Experts of a small language model.
Size: 13 layers, width 192, 10.8M parameters.
Experts: 24 experts in each of 13 layers, 64 GELU neurons an expert, 3 picks a token, a sigmoid router, a shared expert of 192 neurons.
Below are experts of layer 6 (counted from 0) of a mixture-of-experts language model. Rows are named router (the router's row for the expert), up (a neuron's input weights, with its number) and show model dimensions 128-191. Each number is 128 + 24 x the weight over its row's rms, rounded and kept within 0 to 255. Numbers have three digits each.
After each expert's rows: "mostly gets" lists some tokens that are sent to it at least half of the time. This comes from a sample of Wikipedia text that the model never trained on.

# expert 10
router:094113102092123105114148150089100082080136106151120122141157107115121080095120110114122155151096108113107108139122156118108147120108101061142118139140129121091102133158152119170120121090120116
up0:135136131102167087149126116103124162147127175096131100103097152082110126072141141103127121087118100081135091129141163131081126103162140079131124164148120168134164132152131147113132119123126128
up1:121142154111142118130106141157113108094132111141130158125111085130151103091101138169105132145110127130109146169111118156153170137159096151113132167120127128134147127125076096136111158108111105
up2:147167107139137076146124116130116119112121145114146109141125112125114108123114087053129106136160171114120122140157120134118145170144166081159107115154118128091105168123116129177135112121095096
up3:130157153107173159121171079084139170152112161118114125076126133105153102112150108131134168153110106112121157143159176126120134166120164139137104145074117126198149130105100120132110125139114150
up4:117089104137160124111129138073090126098126153166139107103131150110120128084122148157145171142118160086097130129131148115129094071117162151112053155155159168154138122122128136114151159126146105
up5:116116100119131128123131151169168125119134100109145126138147134139093135134142114112111149111126099176141094120141149111120147149102130132143114164118113136143117124143116134113174086126139132
up6:159145128161141121139119133136163168178114100119094130137123135102132152155115110155160113100151127165129106134113113185154158134138106180145104114114078152106136099094118138120104178136161153
up7:082127091165115143108146117109141100167135123089102120164123109190147145096118096110066140106106133103117116141128120135096109214106132158162122138148119126118179117129166149118107124129155109
mostly gets: "ć", " Park", " Stadium", " Town", " County", " City"

# expert 3
router:122136088142143098115159108116094101105135138141081120110138120114130115103094133110150140139160116120103134166109123167132151166115112112161133148126087113128151131126143123142090146093103088
up0:079122113118152119153137115148136103104126164162123128106117104149128158152094108146125144113087153143127151154089121130122147132115085159136114133165081151127139085129121140104072129071148149
up1:125118092168134167110122149145116127096141172099117125073105128137136116113119101155137126117145109126130130152132125093123120177124157126122095145173139098162160129148092131103098141147145091
up2:115110095118128130129119130142107111091124131164139099119156123090097091138120104144165116117131132109140126120104160152103105122189117094158104191131106095115176113150153152144142187114123096
up3:108142108110103132102163146141164180126091114173113124096119129091146154106133091119137120154136124131135097152135107172151142146136132108174120146137138134136109093142113124166107162133115113
up4:132142129104140152121153126138143139133125109126094071122114114106113122102130176145087122096118138155109107127160099141066131156138160102130139166097080153112095148122123151125128146097102108
up5:123129174104115117103156082158153132105196141129140131102174094125108124141121160144145118117137113113159152142127123095105149154119103141154126086142160129116111178114121107084091120111135111
up6:136103106140136096133147113148141125205103119138120138149134148091132142110144163146146136157151151114097142078071137120113125131160119086177121149093177143127131115111116142133154179092100133
up7:108143075092122131145164148160159110147144115140136091106146161087155112147131142192106147084153127105091127134104142130141137126127119158100135125136148111093127111152130104132126119109113135
mostly gets: " and", " was", " is", " were", " or", " had"

# expert 7
router:127087151158119113092152130137101112129136128201137102125139108124162119108142172106174155167138090117130139180118108100135096153125112096125102188163131100134132129131162086117100122096136095
up0:158128136148147110158152173131118119149094161136151123109091147083094165063137116103162120167145124164137128147156104137110125086117152112156173126133090122124156103127154146126090125096145128
up1:116133132136150136118150133120139136069115151161124114122103132141133156132134152154103150118156108108085105105138144114110114130145131175102088080091133138169153107096163129149103097084120094
up2:157103112197113110119154135130076108161133161137103121121098109137116107162140188137123182102125109123141150149117132104145118143152131123133123140111116131121177116114138162142102113170134097
up3:146126111188182114099150140112138100162134133142113122130151151080166144112134126140145147105094140148129157119161084145121083162084147140152114157114069163158120104133119147152120152122110056
up4:175083136135133095131104126143101131131105147127138118132123124141114132095117143150170138121103113133172107155092142156111094143130125126153098110121113120136155097100116091125105128128097158
up5:132093171133137081180141096130106166088097130124115123116125130109130113060147119093156126149135084109105133132135095105140156146092150130122147158137094168147095136150166110103131150161127144
up6:101170124157114122131171087143091120115107158151103149101136090105161140160135107101124133125126104100151150127130082102179135167136113109162080118134104147125144161113102105124137170105117106
up7:158101136152101075174093118109135099130109132155087163142130125130159125101136173104121117170134159159110128130091141120092157098146102135141131149139130130148158092120091107105142112113097146
mostly gets: " 19", " 4", " 2", " 1", " 0", " 6"

# expert 8
router:088132132129136097129144146093135104138167114128133055148121167111097085082161141123151145126118114107129117154087113116147131149136132107150139190167167127167126153165130154102108120143111125
up0:098118129111077098103141121126103081173183178149117106104104089131107078132146114084141149077154120136122095167155153139177121133105155131141118149101136131171091124147114168142100134104118096
up1:129133085168136157131119142136129136114170119096177118174079180103100129080135101108141155136181099133121123138129112127178164153125099096153108156144145161120096178120089131177136089127128156
up2:126134141099133146131135160092100095109122102106150134165102095145123101145169155147128128163161144113140105134095119097107113146160119114113155114123103103159169118108102114127131123108128126
up3:111156141135194148135130081095144132103153137123131143124138137175101100093063137105154130115161119141125127116128121091135139109139149138148144166111138092145121110138103118119138152134125110
up4:122122137109111129137099108162106048133136145174121109137130170175106158120159116116093087135161065138096143151133087137186162128091154104108149134114058136148129147127135137116081134128124118
up5:132169137146120047118151111151084103146156161113123118150091146160133126106130138122166135136100111140154106142108085134098136179109097139095151123102163102129107116149115147142122055138098117
up6:128107109138118142158109156127135101091153128148118099157121116140104121113132136144128154135146161109123109123138102175128131121132126136093162126110148112178081136137138178079065092077143153
up7:124130119131109157112160111094092071105107104129155090161085117117135101112119118111127163109164139098142151153106150069126125150136136114102142140113094154130090141164121106116123160137140091
mostly gets: " She", " Har", " South", " North", " Ka", " Da"

# expert 18
router:128112109120118111101142140108123112103162113156134104095172170123156127154100174173110128145113131159146092126084119158169106138116124133136127157125102111137135120124109109142124118103127104
up0:140137143107139150126122096128134138093134120131162120120141145131137124119130145177068127130155135110112158156139120118116128124114107146151108109110125148153142111091156167116109142157117136
up1:152083133164133117096148199142075117131087105164119144136115132077104098112110118089079133147075120119160092096155140102123115146143115117114138146106161127050100166091117120121166112117131109
up2:131116158138102103146112138166153139121127115161152162146162109111139072131161158112127143127110079117099089131134107124105125129153113140148125140161152133143150104093099163142125144112097113
up3:171100103125134126123154124105077129136120108126155110124138139090143169174104090115112095120125152139158130096120072144158172157155113135150146131144115127144158144134141097133124131110138126
up4:091119145160128055109174145118107115129118177136091111174176127137169106109103165136126142155155141092149126137082101111097117145177126162155117120167157141126145084139126086160163168166143140
up5:131194135150145135107140111101123129096127092112104118150113111151114132133123146141107122115134175106133109146129128136105146119160153094146151155162121084192145107153108112127087091130108142
up6:149133143109134147115144116121127143163124118106105081111143162127154119129151137109134114137105147122135127105136127135097139180107119176119103145128117148116127097099149144103144117111088080
up7:107142116131101111125135141103105115124140129139143179118151154131167095107107108160107128171161144177075141171148104137083119128128075151156122117090109094151154126161109114145105116138108127
mostly gets: " Ro", " con", " pro", " Ba", " Li", " Pro"

# expert 6
router:135147077150157115117139090117136125082117128142118097119141154110114124127116105091145168117086141123071157160122141124145125194134115116111092145121114121119118153121128151129096131130134117
up0:119128135113131126084099123107131131130107135155075107165153164117123112113129105124181125150119104117084102118092126171151147110127150139088140153138174178141116136072146131114153166135140135
up1:152099122115135100123114159157109132110134148127097138144149138107152131121176118096134101142152112124151135152107104175116137117112151118066149105154134116158129157135101174162084134134107138
up2:079200157119125108139156099117119139141147120102141086112153161141129129119133143129126103076130145135110152144117156146132107135110144180100128164129123125117083086176125141119142096138168105
up3:102120074139119114128095116087162141133145115152117066085101137109095073097111100138153142132141159129147106157133107116113113159134123142110134137150146110142135123102116145073102144133158123
up4:153113149108137112125113083117167128138125083113167141130083158112090094145171128090122132127064135139138098117098134113131120113126138140129163159116146112120109136140126135101123133124121122
up5:127152095105169187107173080144082123107120089112116149095140151135086187131152148140143148107119108093139114154162142127139142149156121132155118108111166146126086143111145128127114156143090126
up6:121199144148149148093125150157131166112128126123122109148104148118137120088122175114126149099115129113135130123169161098155092151117142114103166128112148082112122099168098119126072153087089114
up7:127138145121169152107148107143117125122116145163114094133124080154094168090098117112109162147124129119083114123076127146133138133140195125133095125053157163148106167133123135115096145138105132
mostly gets: "ers", "s", "ations", "al", "ities", "ball"

# expert 16
router:122129127103158145128167106127128129151150124139131152126154131108124075122129163169155181127122132112093108132109153111117133148124125118120118144121137109144094137165126087142144117120119077
up0:138137104175138102150108059096113142113109151116142109105145117162134153090092157128172145129130120102149142166133124075120118093107108128149121181102135126126126141140151091142148093143118111
up1:127075169128132164133129157119123141185142151093121136118121105142113090152084140169110146136093152081127124140117136171145142188129154119123113158135135125105147131146109171081144093105086133
up2:124171170144130141100115107123118124150144178168134135133175141103120138134177138132184106129128145114121131096132150114105135120131127137136149136103106113096076148115126130129153096148129109
up3:126111147088136101132118103119166131102150137126165118087116135109149134101135120123133110109136161100167114187133135109141164081117101060148111128172112142074150146131154143127162127103078147
up4:118161103177151110125100093131105119120101155140142150134104176111116162116132104143135133142115110127108119172167136105119139159132173108123161141114148139139142149150133139111124122109129089
up5:077116161135107125148141172131117088132146151101156101113159083114128097115144119116128122124141155127101159086099126132107144163154177100155118143112133117192106148125163147175147134153161111
up6:135165132113146144094125157102113080104126109135126144170128165102153087140129086119112142116164099119117120116098127174123118143151132126130158122117154101148135130154133110134116123127115109
up7:152069125106149149106107144086122152118144124162130153141108140059153102107161130136064121122107128119136108119087120155112112152143101146162119123124111102131089115139146136165148117098134085
mostly gets: "ton", "gh", "bert", "burg", "ć", "ang"

# expert 5
router:142097122126126108120141086085126068129126103157140118082146126122106131120121175116132130128135146140140103132088146125121118186116115121132129170148124085128140156149160182153121086145115092
up0:126155130121116128114132101111109130110112139103100096110147143111057132088108151124125132123139145167098134148132180128156129110122133107154079164144182127104162148111150135093144174163110133
up1:108127141140176112104121118141116178150159153150162164147109140161160121153107146146148149087154063139097105104163137131125118111105167137158137131117130154117151131118108110101136146115115068
up2:133136112179098115112154135112162103127133167146109126105143143097131117128167110120106129129084131091112108143138150139131113153112123118116155077165139158097130153134152134119127155091136102
up3:104100093117170119119134139127125105123136139093140092116088183148141143144099133140138108074093141137135140100120102158132166096118096130121171155083130077144123122140156138131117108127101111
up4:100114136118158126105128129139095094091137115125110133150130113111164172137205123144148115177130108131172153109097142160133138109122117141115130099087083112127122129101130160099144132164124110
up5:118110130164121155186130098146134144130129151149166164096155143110101106122121148157116129169085159147120120167166130133099122155118126096130140120170104055125152105107133111138076096113084100
up6:103119186148167138123126095102120083140117135119076128103128148107094091141118096144105148121130145130177107131112141135107100144178131120122156127137136092110151114154141129143131158131158153
up7:132165175145128110145104127145149124149109098102088069130128157104136119120115160147147142166155140102122112155060076117087131119131098121101162104113127105108095104148102134157091092101161123
mostly gets: " Gu", " And", " M", " T", " Ke", " Pat"

# expert 9
router:139107143121123115075116110090083094121176094144136115134149143100147156144113160129150158119170086164127144148083107177077124150173147123156099133142153122159116145107103093128121130108098118
up15:070071143148137102099092153165099113116128048129138106125162148122111099106136183146151151098122101156098144147125099131078104168155092144124143111158137153147119115109154123169097097135129180
up16:151113139150131105124137159086111136114174128164096136147156156094158133190115063124151162156153131103114111166114131111120130145127150133136132132137130120169178134142113115132149124159119112
up17:105156091112112121111143128094126114101100138137110118124170129149108108158126112148166168121116160090132104168119174125091176090161128140096121113121116165155107173140104145116152153150115126
up18:132112084112126108130120109141174088107094106117118097151077155088132142123103133144127102094151108157113152124137128158098192154170119122103140150134129128178141120101087101134114108106152153
up19:150158141106109065079114131104130140172108133126097076121141114175156112118130155100133117110097144117143086125135153088145135137167154147114127149127125113135106085133115140099090185119095149
up20:116118089108146136116118130121123105134139136134133134127146147120124140136125094152101111084124111085129130137136128100126150098194147140133136170148109128114126121121167114120112157114152141
up21:122134145139172128108117086107115106123177156154131150147127151162126130138149159150107154120145097158143126117074136122109062100152158164137106158084153071165116121118149103119127165134137095
up22:076169143108135097083173104117081158136144113160068171144115131128119127106097071188093125092117093123127153109108157117102143129128138173175135101118125127080126113097094142149122092112093129
mostly gets: "In", " life", "On", " car", " me", " feature"

# expert 17
router:136139105069171100098155099120088113109165157161096115126138154111161134088099120117125186132147114122130141123121151132107180174136119096143122147138155115127119184102113112152111068096083119
up0:134165133084127138081152118102120099117111138114089100106118131145141159155118075126114129173143121147129148130104138124140119125098079067124143135125101141178111148131136140144086168129130113
up1:104135129075149096138157109131130148108145159129067099117157136113159116171139109152122149124130153157129128124125139141156137135144123145138138135156101156143099169169156116167097112111090110
up2:159101138151114109118114131107100131167118132128162085120154094101101097132100137108118154117111141122140141154155137149113144145106122134157135171143092099124097110176124113110131118142041125
up3:133143094093109114161123099082137091145091143135143122153165093122100090129135111177135133169154104142146137110128160117078157135146126111143136097132110109132146097131186145111164108110121113
up4:127102135103158108135157140132114125125150089118114163112124133098091157117128121135169147100122103127161117129093152096129127080150119168170164100124112116132114122097124135138114076114071102
up5:145104089160105119098166146154137100115139166124149162106154133143133107136117141113117136158180078142096131071134136139112114084085113127121102103148120112108111132121118126167151073175135110
up6:150101142132121115142109119135111141112129107133106145094152197127116104127118112115157148148138152163172098109084158101135159139138139086173092155117159124165145165144150135128100156118138087
up7:135134096102060111103139129132135126114129126126131113117103118100092099112146135134122079095090156155163132160167123160129141114132158095121145113137130112126113114115133158105180140143096124
mostly gets: "ley", "ure", "ney", " program", "ency", " George"

# expert 14
router:140108104142098126079157111133133114149155106162078112139112129130114133112129144092120151148095149127114118145134116131094166190172150105142136146135122105106150159131154097131101061135142134
up0:116103177102144114122099144138133100112122156193110162174111149100144109108141143136110102144130142114181132165109107094141128137140114126108141160130141130165096168174161118134153158131076106
up1:139124113109116130095111110139141154145152143127144103092086110140128119082103133142091142130138120113125157143131096104127144136152139152125102171104129093086129160146146107183180123138115096
up2:088168113106107102104130144132140165133109140178132157160123116129095105110150128129117153154137132117134092143100133183123129121135147138117145166148111116164079160105154109109101104178115167
up3:114120098151107151094146151141104155125081109125098118132175132144114137125113125109133132141141106157106171112150132149109113165154122106133097102108100132122134161110150107149133068128143083
up4:162120121105136152104142103132114122144129116115085083155107091130139104111127127159095095128116107119160100128161164093129162100158114150137120129124145146133147139083132147151126104113111153
up5:157147124108129156107136127114116125121143126082129149131083107129146147155147173102147171123124134166127113172162169162135106160167149125146146092109106127131124117077166132093156137146115133
up6:103126124131124128162149170097158115159124107156118127094132117120129122132146107089154162149144177130167133127148164176160130141139118123109152121073078195115124149160121141154074093094107161
up7:149149130108145141101089154075158121108116147132123115132111115142170153118084125153120097094137097166157099132131126090150163106135154128158113131137134158124159107137134133144108111119132083
mostly gets: "ction", "age", "end", "ition", " part", "tion"

# expert 4
router:116141133130161080107104117073140090117143104158121120096132166120171114134130155116123150168112149164114161138091130114126113155118130121146119141175104094103135162181140130176073121095145102
up15:106112124139103120136097125149117110138093117147133126140136153073164130147167142100089160132142124119168166166139099111125158120143123098111078148129052094122109169096157091122124144164097068
up16:135107109113100105109126155130132126130131116159192162166129152120129127157136157149121140111140095091119181136147116136113098118087124140132111120175116137119118106130124162128138126115102118
up17:135164141130131115115137121105119133109144161111107121142116100113180142153131135107102151117114115132086098127112151113160111108136115160125111175124098095117080121147122125155122109139109093
up18:157142160129118130126141123136215154146145159077117111146129157153156144138103129112107158140083117135102113135109122167126138134125160132196147041150068127110167090135119128154122134154108135
up19:097120132137154110113123122097129131161130114143118096115131139147151124080093178160126121135110129136135119120123118158150137128125126162122139134149157101155127118157126085159103104101115141
up20:131140142144144150139117118122086160128112122124136154140156128124111129128149152119118160094098153094126117174126095131144109143131162161177157152146088140113139125135143156133139089140145134
up21:111109116099156081119152124087085157131143146133096133151097123148109132114096106116157139122128149111111134087129195172114131153144120149117115143104112103149147180098137135123105131102166149
up22:158163121103128168120143130132102130121149123155142138103135128142158180140099159123152121110112101150111111141138065108136093118110161076118156139141130137099116106147106099103104119097089139
mostly gets: " F", " He", " T", " L", " J", " W"

# expert 2
router:080106126122152112113157141103120129117136081153121114083154126136150131174163129126115148133134172116092140115117099131116131173137124143138131123147125132089118126194144141163108104128138152
up0:122125110153145145123098148115083155107104118118094142172117103129153131112072124145122111116118167167106120166097150129110127055170144139120160124180129160136094134131068142126182087145143120
up1:113117142133064121096143143155157127130089119139097137085129121122071144101164063135088118119147165119136090115132117151130109164160144148189119137134129125141120178142096160146092093110115137
up2:096135145153124149106121095132172112112076104139159124087137102134137136085140121086161125141144148095133121124122130087136114150117146157117097151102139102150121172159144127141147124119124120
up3:154112144131137097097175142126112115143186099120082078146147119133137142092122173105152115159126134124097116132143111147167085140115153170112127126138151117148091173098161165143116144119140125
up4:128142126106102085096119150144160129064140134099148096182120118144120113119119097141114160088136177191146105133107143137129130140152117121140093161109124127129112128128131118146119099119096134
up5:138115136136101093122142114073135133144103107152111113118114123136163123125100135135077076105132178130128129116128106112113131151169160126145112150118121137116098121174122134152143131115080141
up6:121128157102111102147162089109124160120191123164126100112123109104154140147131148088155144110107128108114116180136136127137119093165151109123125116103130134104126179095135121103124072118131127
up7:120134155135118136081141142118147102110111116158132127080157138106102122156120156136142157128131146113139126163128143197113153111134113141150155089107134155149152103132128206129098148132142126
mostly gets: "b", " st", " b", " 19", "–19", " from"

# expert 1
router:071105104127136092126140096133097121103135131187091109136140120144154134075128121110118155173137077100096119176122150097104104155124107119153081126118114123127112145125139074143095151095162100
up0:134134135118136148101098112130138130106192143166146119142115133137149145144144173121112088132145129130086153139119087164110087130156157132125082162115118111105130166130148128138111083158093143
up1:119138125138138067121148090153172130127115157137148122117103106125094100095159181130121147117126096097105106130157164129105143122131095116093143114152167117140113125151137104176139126118157115
up2:130080083090102136139155129149135107131105108138129092146120114080160121165145146116125150125085112105149122148130158119115106148143094099157132081141077125125150124113102138142131126130116124
up3:088123156111125124112145091098126114114133077166100095122126150157140162137118154113107107138175167125114143148133125113164096160166144126131155104101141107139135148132146142124137124156134109
up4:136119100154111136130102077145143142088134150115125106115139110145159117098066136134104163122171083152136139132113135126109121181111165090125079112098139132131150164112120124109120138145115139
up5:114119169123148134113118120118096156105176180132098096162126097159150161122110129122105131169118091126129137109130148108113141148150157109156115179133162108158092108151129149126099147123124127
up6:132139125102132125089112116090125120145097134140129153175172131137145106113139131139128115103109106168139100162113139093128092151135114125134162154115090117141180086136113190109123139176142100
up7:128134100095100091104117165076130168100116154137151098089155170110106148133144135178138134126081120142118129113155124114122103116137133135123100132120115182100127109144090129129088093100125141
mostly gets: "S", "F", "D", "M", "L", "R"

# expert 19
router:095130100131159093119127082125131069086163124137108138117145130158155121102129155150158135145114116141136147137109176150093164117114139115147150151127126099104080131130183112158099114137118102
up0:137179136111090103155122096164158137155121155100139166150154064147128129141132107107195097164135136097159147173106114132118120106123139085118138139111142118112167182121105140129117117107093118
up1:136133127099100089119141118119125147076120130145112156148123164138115103162100107141148105072085160160154091173115154145118152135138107104156127121109145102097136116155148114162105140125088109
up2:137108134089101122083149140149125148130130141099086109131127089178119137088149145110150056134142105120121151127115143117141147118135135131109139118102083155120128150101082188146088099130146110
up3:125122096118075137121160105156120125089142163112152105127133161104135143146143147092136173112129170109104122124104178091152115127139104178101103102124125096146125136131135121099103134116170164
up4:157124160068141153099156130087113142112148127119117109112158126158139155132161133168100133098139115118091152118116121136138143118121149105101082104141139116098125107170102142107096139130107111
up5:147148133165163141107110155111124145106103138133139189094116149183188134104097135128139131110132163106120150124119125126125126125157119138113119120139101093129110155101108123182123125113160157
up6:149110162104089150134163108120158136135145125144181149126146132124139116121122172163132134123146093090136132174187128123136167142114075125113110147098103123146158102082118175117094141124143148
up7:092113136161131111155113112135078129153116107106130131118146104149108097128124154109188149121148128152109128145069109129108118137143115109117089143134174143131134159093139154110161143117115160
mostly gets: " to", " for", " from", " on", " at", " In"

# expert 13
router:118134113127137116109163136092141137138148132149141096143128147111132081161142102152138131158136139135115124133120122117079175176141104122123127125178105127150146167119133108118118129096064140
up0:139092162155139111080123119135176120147097122133169118102101130099130121155078145117093114146111115140139133158105051116153171144144127149121105156130093115134141115122121105126134093127090147
up1:113116092157150148172138104119140109135169135143077125138128153099136126114130163120107166141145134122088144109112127127116114160149143129127146124141120148112118082161137141114142111159110177
up2:110118146173152120105101131131118125116119108085157100150112115096158103127127129130176148122141094126077112174125093137101137136147141085092124156145115154184103122163156106172180144131107129
up3:127157118139126131127150109157110098144144122121171150094102172135147116172100152107068125077112139136159143103102159127099158146174124117144114161123127170099097121131085125129141200105118143
up4:090152150137131122108101133125152091078096109144140107121115103131104099091113125110114123161104148145156166131153171183094081157155146133111098162167141139138157134110178127119126140123124163
up5:115122126096122135103149171074126102117114130111097121111172107115131058112146137146203151141128180100122100120143142166096156105155123169131123118109148117162151135173128165115138135134115111
up6:088117111116141120129167139142124114155039103163145131121140147104123079151150143111138151115136117149129129094119126167114117099130118128145164095131130174111115124111139164162185116139150133
up7:123171136060140134138131104118140162142141123145113100132135125162144139159166114123117130129126129148121134149130132115133096176119153157121121102131088120140136122127100136101138125144112099
mostly gets: "tic", "ical", "lic", "par", "min", " be"

# expert 21
router:117109126120159096121113090126107129142140119147100083133127097099107103081167131137194151154137110109136133148122114130118101143131108090140106120179091129127149131137145136137100056129104112
up0:103141104095135092099107122128150136121114156136116115137103103147103099123118155094130165171111142115128113070147150087104118149104120105149138099119114140181172148141145141147115122145105132
up1:179165075136114122092155070091144136124086151118170104122158130132133093083144142175132102128114159150118158111108139123123161139148152106133128122119128119137163114148111165109122085110062107
up2:127145107138136118068124122107124091180142130108074128152129124117086117126149133147124114139138085176126163142126140134126118146109100124140129090140134118175115127153134167097148100124131128
up3:118111141110111141076149099119152141152117100123169119103121077141152114132109142086178145145159134135102133115129115156103089143104117098128110114102131117176146138148095118121153098168133119
up4:160139123106135131151145168143092135122115099151141125172081117122134130123147126127126137121187169149156131109157128100120092128158161130146148146136132162062146140151076115127100113119086124
up5:140124122082137087155126116132110133130142114152085080137129126115116135116162125136177091129142085126123126118164148082106147192157115099123138155117141140157113136129112141116089132139136095
up6:134125119122143099160060119087127086096129135101108132125117105129128118080090158121157140118129128124125075116122138125151144113108170136127127166157136122101130189167112147145112140161123182
up7:087116098121146150159133171134127089117117134151127123112100153119096131092148123140161122133137119116130145144131134150104129169140169163122059129149083125147157156111151090103099093154130144
mostly gets: "00", "90", "80", "89", "11", "93"

# expert 0
router:097132138086124115094162144118129131134160099162083101124130145112124102136103149164145165117175115152111117157111096084136128138135148086149133140152116071082165143101121153160121142090142127
up0:114130137100156132104146105092142117154119137089103143135144144100171158117155133123116167095103142106119132151135146150154092142080138114132151121096090102156106140143144163105156121148150144
up1:141120135123067141134170085122135133118104174123112117065136115136085124123156137159111159118118150107164147099167150123132152140116140122109100108150136101153149106130118138121124137131096090
up2:143173143094134121103140117188103144112146156111121075124134158121200079133173125108079117146128103141079121112162117161120118143132162149087148133158137124088154126081137142155145134137110172
up3:131121118140134087167131141121088134133156107124142137130131156104124122186075106142131139105154130182113084097138110127172107172142167159115108127069115118122142175096121134155151184132107143
up4:058127144135114134095124139138109123147093163149119135077193104141140131121098163129115110105124118136137133164094071142149125121141152152129147111155115114103139151147119119126077153131101135
up5:087137112108090133135153126136141103132115102140121113190107115117133142141096146179143125164120134122135132145123093132112148114127129119132136151141126113118131144118118147117062129089137107
up6:119188100119146112134138110126130140149121104084102105121111092086165159150148158122138153110155156198142130152153125133124130104125141117141080124109102128098156130126102084160138125120110080
up7:096145109148120132107152138159112157134123140110105167109103157134153137078117114107132101156113110115154102096128146142179111122154078110087147121143109108147153158122129149150183124093123117
mostly gets: " the", " The", "The", " other", " two", " their"

# expert 22
router:107120146158132130113120116056131119126135085154115096110143183084126144122142131098162115127129140161128160116093135110112142117139124102116090159128139095147124150150128088154109119139114088
up15:140124146100171078125166091131132137107125138135129095080131114136108146096125143119063116121116115136112146128112122178086102130117128112163138136109186119104136114174120165149120112136033115
up16:113149122140146152101160100108131133154176107137124104107141116148156095092144118124127116125109141141102117090096157105155130117148143119089108154166075115143118127146115083168118120120088102
up17:154123135166113105127099112073149126082136075132124095080127139148149176119108150149127109153149128119134168099137116157135143144144146079099110163132158121161128132159143131140179107092134165
up18:137113104136106081075171128147134114130137120094144125133146091155139134137122145197123139131124183127134068115137136149098146152142074140103128149130131167077084152202118158143145136125141128
up19:113103117172142156095122140139152140156137128150137111085134159105118097112115095136090130135108113156150108174129139107132157182145124125122112127122134098108174102196094147140111087146103138
up20:063124166100162111116156102054088078119148095134136119103115152138149117131191145118117172149146117158089138109137100128112131106143119146123113136154154123129114122132129121137144175147084115
up21:163113132151148179130143125137150132187117119108124116126173124102124116141127149159123132139128124112117113129088154136171091096142105116125143140129103092137152122125115162125114132172171119
up22:128151111076135115133106113144130138161181122122139074119118148108126125151135129144165099127089133100128146099150169139085153137119101154095123167112137141130083129156121131095130083116134141
mostly gets: " A", " a", " he", " O", " co", " I"

# expert 11
router:064141112110107120133133132088130084131150071169116126088162165103092133134167136109149135165139153162126142116131162121116144153112107109137113149140121118153127151129154129148129120098139091
up0:079101124124114079141120117128132102118134123157140088092123136131080144137162142115154118151164126105110135123135146134127111111143144147157146131137143144134086135129136155112135108097151158
up1:117149168128132128142139099175151092078112174108094155132153106143126152113137170105127139154127121126147119105140118123098131126080107064163098169108146099124097175105138132149122089111100137
up2:098107126090138175123178141120119125146120130133155128108113143139123105093125142126142105109108125160142153142106118088132125119148128152100134123100150095124136112164108118134094111104148158
up3:117135109143137096128076103124108118083138091150145126090119103081178099154129092101171133133076098085152126126133104139162136117120159181122120155166149092127121178104097138153134152119115123
up4:124110125138118144148099165122137090122120132157117133117129128126156135128166162098151129160106161154163108134119137136093108156153124151134099144160134150179110066130148148143133123126103147
up5:129113153102087142084180127142131092130106122136113144113123144132106131120133079193072132116129145100112148155137159117141154144143100109138111129101159135120109079096126120130053123133080131
up6:128125139141100124105110147101138107137127151166128089086135161164103135111104101089156089169114107126120144106123151133133156123102138098145166154150119106174109111145145157159126139101099117
up7:106090089160063176113163140112121113148128144151131081143144148122145126150116166085133121111144076098140160119126123110106126135109082167137130111153123119134143154124098133129131121062136170
mostly gets: " ", " c", " p", " de", " dis", " ca"